Experts of a small language model: 224 GeGLU neurons an expert.
Below are experts of layer 4 (counted from 0) of a mixture-of-experts language model. Rows are named router (the router's row for the expert), down (a neuron's output weights, with its number) and show model dimensions 240-279. Each number is 128 + 24 x the weight over its row's rms, rounded and kept within 0 to 255.
After each expert's rows: "comes before" lists some tokens at least twice as common just after its tokens as in all text. This comes from a sample of Wikipedia text that the model never trained on. Tokens count by the router's weight.

# expert 2
router [137 137 136 129 115 138 117 142 132  99 145 103 124 133  82 152 123 174 123 130  96 129 107 105 170 165 135 119 111 128 122 143 155  99 114 143 131  90  90 132]
down0 [110 138 166 146 117  97 121 107 170 100 189 109 123 131 154 119 144 123 117 166 165 144 117 131 125 156 122 123 127 117 132  95 111 158  86 122 134 113 133 136]
down1 [166 139  88 155 118 128 103 165 134 132  88 123 138 160 152 121 149 138 157 155 142 157 107 123 103  88 128 153 118 175 125  89 129 149 149 133 141 112  91 149]
down2 [174 193 129 150 148 143 155 103 145 127  85 137 105 108  91 131 128 115 152 128 146 136  85 126 118 109 138 181 138 126 118 130 111 194 126 143 129 116  97  89]
down3 [115 132 108 178 122 123 111 151 142  88 115 143 133 117 120 101 131 141 118 134 105 126 110 153  83 106 169 126 106 128 152 103 149 167 125 160 150 170 104 113]
down4 [141 132 128 183  97 120 137 173 106  97 183 151 140 102 107 115 134 105 104 190 109 125 138 125  80 109 126 126  99 105 150 105 130  85 106 120 104 121 146 117]
down5 [135 160 164 114 168 124 100 105 132 108 149 128 151 124 109 113 171 133 139 157 153 156 103 165 122 114 132 142 150 131 118 157 148  96 123  98 131 143 110 156]
down6 [145 138 134 121 128 157 120 122 116  87 155  87 166 143 156 143 148  79 118 141  99  90 106 124  87 148 137 121 133  96  95 172 155 130 120 125 120 122 116 118]
down7 [144 159 137 113 135 187 131  99 157 130  86 119  84 148 124  95 123 149 131 139 156 166  99 130  86 123 151 145 132 122 122  90 152 111 123  95 114  63 149 133]
down8 [125 147 120 131 154 150 126  71 136 121 172 130 136 141 124 147 149 120 166 160 103 171 117  92 187 166 128 135 148 137 121 105 101 105 119 145 147 149 108  96]
down9 [103 125 141 152 147 129 146 145 146 129 121 200 136 137 112 114 145 124 119 140 104 113  78 140  69 103 153 103 117 178 131 147 136 141  80 159 153 109 125 125]
down10 [166 123 180 147 124 108 161 126 159  96 166 141 126 124 158 151 129 182 133 131  86 129 147 121 157 106 127 110 129 158 128 174 160 145  89 132 143 107 118 116]
down11 [128 156  78 145 135 146 140 127 113 115 132 100 182 143 182 116 159 102 143 120 120 103 132 116 133 125  99 102 118 149 102 143  94 112 120 110 144 149 108 136]
comes before: " the", " to", " he", " a", " that", " his"

# expert 12
router [109 121 154 102 114 159 138 121  85 118 107 119 150 101  89  98 154 144  93 104  94 141 140 143 140 132 183 137 170 147  98 143 103 113  82 155 142 118 102 148]
down0 [102 118 150 178  88 112 147 129  95 168 142 134 136 133 123 147  88 128 133 118  98  92 135 139 158 146 147 109  95 100 127 158 130 140 108 167 153 128  95  79]
down1 [153 118 121 182 156 160  69  87 185 156 146 133 138 114 167 128 115 124 122 161 111 131 116 136 140 112 135  94 143 150 115 138 172 174 100 110 160 142 121 124]
down2 [131 144 104 134 148 110 134 135 108 135 144 116 119 119 153 217 123 139  74 166  87 113 124 112 113 147 127  86 126 132 109 113 122 130 147 111  99 160 139 120]
down3 [160 137 135  83 156 102  92 134 140 150 153  85 160  85 123  71 136 126  97 112 119  84 138 114 117 104 117 109  98 110 114 158 137 108 159 118 121 131 158 162]
down4 [124 140 131 154 109 118 140 104 111 144 137 137 111 110 109 157 126 135 137 138 130  71 143 142 132  98 165 141 143 146  61 144 126 146 135 100 113 122 143 140]
down5 [128 127 136 170 127 173  97  87 155 121 167 115 110 119 142  95  98 130 190 138 144  89 132  82 159  79  85 112  96 155 133 115 131 165 158 152 171 129  70 112]
down6 [118 103 104 131 101 112 129 107 119 162 141 137 138 116 140 130 159 164 129 118 153 133 163 157 155 150 104 118 120 112 127 107 127 119 134 124 117  77 106 133]
down7 [158  74 191 101 151  91 132 149  98 122 147 133 167 132 126 121 120 155 172 151 119 113 146  98 113 126 178 128 151  98 127 113 140 129 122 131 134 116 163 104]
down8 [161 139 121 108 118 132 117 144 131 114 143 137 151 105 137 137  84 146 105 102 147 111  98 109  93 123 109 126 128  95 107 148 121 137  99 147 149 112 135 170]
down9 [ 92 159 104 126 105 129 118 114 141 124 143 121 154 128 115 128 155 143 129  85 151  99 128 127 148 162 121 130 147 143 174 101 139 151 145 166 143 125 175  86]
down10 [104 117 115 127 160 175 119 146 155 136 151 129 137 164 158 194 133 126 140 155 119 167 117 158 122 109 155 146 121 117 138  63 136 118 104 124 159 132 120 114]
down11 [150 111 142 135  95  75 147 119 141 140 177 112 148 104 124 168 133 142 101 117 133 139 135 160  97 132 124 161 128 131 105 137  80 150 131 119 145 125 127 135]
comes before: " ", " —", " +", " A", " −", " W"

# expert 1
router [177 139 101 131 139 151 102 100 123 117 117 158 104 141 138 121 130  94 132 139 152 131  99 128 120 149 132 137 104 122 110 128 135 135  91 118 151 139 154 133]
down0 [137 148 171 176 156 111  98 138 130  97 129 144 146 168 157 146 158 122 160 115 111 134 174 167 112 200 183 150 124 141 112 151 174 109 152 132 169 154 104 157]
down1 [130 124 152 152 162 141 106 169  92 114 144 146 120 104 119 100 125  79 160 150 105 128 120 112 125 116 124 104 139 100 122 141 124 171 120 182 101 164 136  91]
down2 [160 115 127 120 131 113  98 149 140 172 118  82 113 109  89  90 149 143 117 163 108 113  89 127  74 154 122  94 100 108 114 103 156 123 134  73 125 120 142 161]
down3 [181 118 128 151 124 134 146 102 141 159 120 143 141 127 122 105 151 113 146 139 168 160 152 135 171 105 156 136 106 121 128 197 151 146 127 129 115 172 127 153]
down4 [ 89 134 131 116 109 131  89 126 126 134  99 103 115 129  91 162 133 128  90 122 161 139 182 103  83 125  86 131 118  81 135 125  78 122 157 122  92 134 122 128]
down5 [133 159 121 116 143 129 147 105 120  85 170 132 120 151 137 107 150 134 100 156 149 117 147 114 123 123  97 118  95 116 119 132 140 126 103 131 140 109 141 128]
down6 [115  98 136 123 133 144 152 129 163  96 163 113 168 103 136 111  94 142 175 145  89 182 123 164 116 144 126 130 112 107 139 111 123 129 119  75  83 129 129 126]
down7 [127 137 144  89 149  92 117 112  70 142 116 166 145 151 111 110 127 135 143  92 148  78  90 175 113 106 141 104 155 153 132 134  83 178 122  92 100 136 117 135]
down8 [119 133 140 117  94  86 156 142 141  91 110 134 114 133 136 138 135 149 163 111 163 161 123 137 104 175 112 155 143 151 151 114 141 136 131 138 175  89 154 157]
down9 [ 99 125 164 110 160 126 134 107 119 123 117 135 101 138 141 146 123 156 119 131 133 141 125 116 151 136 148 107  94 110 140 129 147 125 130 131 175 128 109 142]
down10 [ 55 128 147 154  84 115 143  94 116  91 111 141  82 131 142 139 144 155 146  74 112 185 151 123 143 108 145 140 144 123 110 102 157 120 127 134  84 200 125 113]
down11 [ 98 150 115 138 101 126 155  84 152  98 125 132 122 101 176  88 119 105 139 125 137 165 116 137 147 130 117  80 165 171 124 148 103 146 170 108 137 143 121 137]
comes before: " |", "\n", ":", " |\n", " (", ";"

# expert 8
router [124  98 125 152 114 149 151 126 136 148 177  99 168 123  72 102  41 150 181 167 113  79 126 109 108 146 100 132  84  92 141 138 137 103 157  90 139 150 108 121]
down0 [135 128 127 170 125 128 156 111 124 109 116 113 135 166  83 113 123  81 134 149 166  96 116 108 156 157 144 161 124 105 128 103  90 145 116  80 135  92 125 130]
down1 [ 89 111 159 135  98 118 109 147  95 150 115  93 105 143 111 116 149 112 186 123 165 146 151  85 108 131 107 133 141 119 124 123 149  93 102  99 133 111 117 134]
down2 [170 165  97 139  89 106 132  95 115  98  74 150 104  89 164 112 148 126 121 102 110 127  84  84 167 116 109 136 133 143 101 133 170 154 174 107 132 156 131 135]
down3 [114 129 105 118 113 150 143  89 127 150 122 147 128 107 148  89  90 142 149 101 126 104 122 139 144 186 135 145 143 149 123 129 123 102 136 116 102 129 140 125]
down4 [121 127 140 139 111  98 143 138 134 177 131 139 135 105 141  92 141 130 107 128 138 154 118 170 103 124 135  84 142  94 157 156  98 114 159 146 129  83 118 112]
down5 [ 95 114 120 133 134 125 122 110  96 118 132 134 157 141 186 114 147 124 133 161 139 137 110 148 176 121 176 159 113 137 145 123 153 133 153 131  87  86 112  88]
down6 [109 104 126 119 107 132 155 116 102 140 143  83 127  86 107 120 122 128 122 148 123  88 131  75 168 108 131 133 111 103 116 117 136 145 136 165 131 136 139 114]
down7 [146 113 121 113 117 118 184 100  98 124 104 120 123 146 122 139 167 116  99 117 136 145 111 118 143  92 110 115  84 108 134  72 123  98 115  89  96  88  95 109]
down8 [168 109 138 145 152  94  98 155 134 132 141 144 101 137 109 157 153 111 186 172 125 121  90 104 160 138 153  93 143 119 107 160  92 158  89 126  97  86 151 130]
down9 [107 176  97 161  85 128 129 122 145 149 134 109 165 130 137 161 135 128 137 112 107  95 155 133 182  72 131 174  93  86 103 132 135 101  90 138 100 113 124 143]
down10 [ 96 132 115 137 144 132 135 103 165 172 150 167  79  85 133 106  85 103 172 132  92 115 136 162 152 107 112  99 111 155 114 154 105 129 154 100 152 116 157  92]
down11 [179 144 154 139 142 154 155 125 119 114 127 162 113 137 112 150 112 151 139 130 117 130 139 165 127 102 133 134 134 142 137 126 107 113 183 112 143 154 133 137]
comes before: "20", "19", "1", "2", "0", "3"

# expert 3
router [139 138 130 116 145 156 117 156 170 151 141  92 112 182 128 145 146 100 150 128 152 111 121  78 122 123 112  87 125  74 116  91 135 183  95 123  73 143 174 117]
down0 [119 104 122 170 125 162 166 116 137 137 135 192 141 121 172 165  99 180 115 130 136 129 158  88 140 150 147 117 161 122 103  98 124 106 144  92 133 137 147 137]
down1 [121 107 180 130 161 141 136  88 152 127 106  84 115  83 146 120  90 128 126 170 165 110 172  76 150 102 139 126 121 116 121 104 120 149  97  95 171 101 133 105]
down2 [150 145 175 106 170  95 122 101 120 143 112 123 140  83 151 136 129 139 125 161 136 155 117 105 133  96  93 161 121 101  64 132 161 149 137 119 138  89  99 145]
down3 [132 127 114 110 112 156 101 116 148 137 122 151 126 141 119 146 115 145 150 151 101 158 116  92 170 142 149 129 151 110 103  83 156 152 161  76 103 137 120 179]
down4 [108 149 126 139 144 117 124 145  93 149  65 143 101  97 134 137 136 152 104 127 139 126 129  65 131 102 130 130 113 152 103  83 109 143 140 110 121 157 100  73]
down5 [135 138 132 141 142 148 122  82 119 129 138 107 129  95 102 148 160  78 123 153 125 131 166 143  83 111 121  91 187  62 102 129 133 127 150 138 107 107 147 131]
down6 [120 124 160 134 130 169 124 127 135 170 184 142 110 122 147 144 115 126 135 158 145 106 107 108 139 153 118 111 103  97 179 163 153 157 140 108  92 139 118 162]
down7 [139 141 152 164 126 114  95 108  96 102 150 135  98 111 113 163 144 125 113 118 116 155 121 143 109 132 140 120 152 136 132 124 106 126 117 171 128 178 114 133]
down8 [118 157 124 132 160 120  92 131 126 116 140 119  97 158 109 120 150 166 114 135 105 120  94 123 117 144 110 144 117 167 134 118  83 174 122 111 157 117 101 105]
down9 [169 113 173 149 103 143 135 143 113  87  86 127 144 118  92 118 149 117 125 107 142 186 168 173 122 159 122 106 142 101 146  96 180 134 137 146 136 114 147 100]
down10 [147  76 154  82 101 155 134 130 132 115 155  78 157  91  87 122 133 178 135  85 117 136 164 105 116 143  94 132 149  95  46 154 150 158 137 157 117 102 133 120]
down11 [132 150 149 152 107 132 139 121 152  97 138 153 119 134 119 140 148 148 124 131  93 143 111 119 108 111 127 134 159 109 106 134 149 114 104 110 104 142 151 113]
comes before: "-", "|", "==", "The", "===", "In"

# expert 7
router [126 156 156 144 122 121 120 145 134 149  85 153  98 144 190 178 180 116 111  62 139 149 190 106  98 110 113 110 134 144 129 129 141 155 123  99 138 149 148 133]
down0 [108 115 147 133 143  98 132  92 103 140 120  79 145 200  99 116 157 114 114 149  96 114 128 129 137 181 152 126  84 124 101  85 183 103  97 120 167 122 112 142]
down1 [117 154 113 143 172 135 153 107 150 167 110 148 175 109 152  77 166 160 122 114  99 101 123 163 154 112 105 116 109 145 157 114 102 112  85 129 158 145 171 125]
down2 [111 104 102 122 116 106 155 121 131 137 146 137 144 136 115 148 122 128 126 120 140 173 143  80 151 121 142 100 138 132 122 145 163  83 110 128 156 129 138 119]
down3 [133 171 125 164 168  98  95 132 127 103 171 129 110 122 107 154 111  90  76 120 144  78 168 160 131 122  80 146 149 163 146 132 138  95 133 144 139 162 132 129]
down4 [132 116 128 109  98 124 194 110 171 129 155 174 162 157 136 123 106 110  88 110  92 155 133 107 112 122 119 191 131 164 131 139 118 155 109 129 129 101 173  86]
down5 [145 108 120 144 110 107 126 123 116  80 137 115 164 165 132 164  79 150 128 120 107 138 127 101 139  84 139 151 137 106 125 148 121 116 147 138 114 100 118  90]
down6 [106 130 121 153 157 141 141 102 124 157 124 136 151 103  94 156 110  90 162 150 119 138 141 106 149 104  91  92 139 122 104 159 114  97 140 110 109 108 139 124]
down7 [136 133 123  75 152 133 119 129 118 107 105 162 118 140  80 161 135 110 129 128 125  96 122 104 110 125 115 153 135 114 122 152 100 110 138 152 141 110 151 121]
down8 [103 118  99 140 126 131 100 155 138 150 128 139  77 104 120 132 132 109 148 142 151 109 114 154 143 109  93 121 141 137  91 176 169 146 111 122 102 107 131 121]
down9 [137 113 166 121 122 136 119 171 116 126  89 159 145 122 162 149 139 150 179 155 119 171 129 139 149 113 108 141 165 151 129 128 190 162 139 129 126 132 147 138]
down10 [107 118 163 148  97  91 149 112 134 108 139 113 178 133 179 172  95 122 150 142 147 137 174 151 126 153 144 114 114 186  88 112 163 110 109  94 146 101 110 126]
down11 [151 104 166 158 135  76 178  99 105 125 121 165 105 113 113  83 117 107 117 107 116 143 106 131 111 144 161  97 129 153 165 125 137 162 159  65 141 148 159 132]
comes before: " |", ".", "–", "0", "%", " |\n"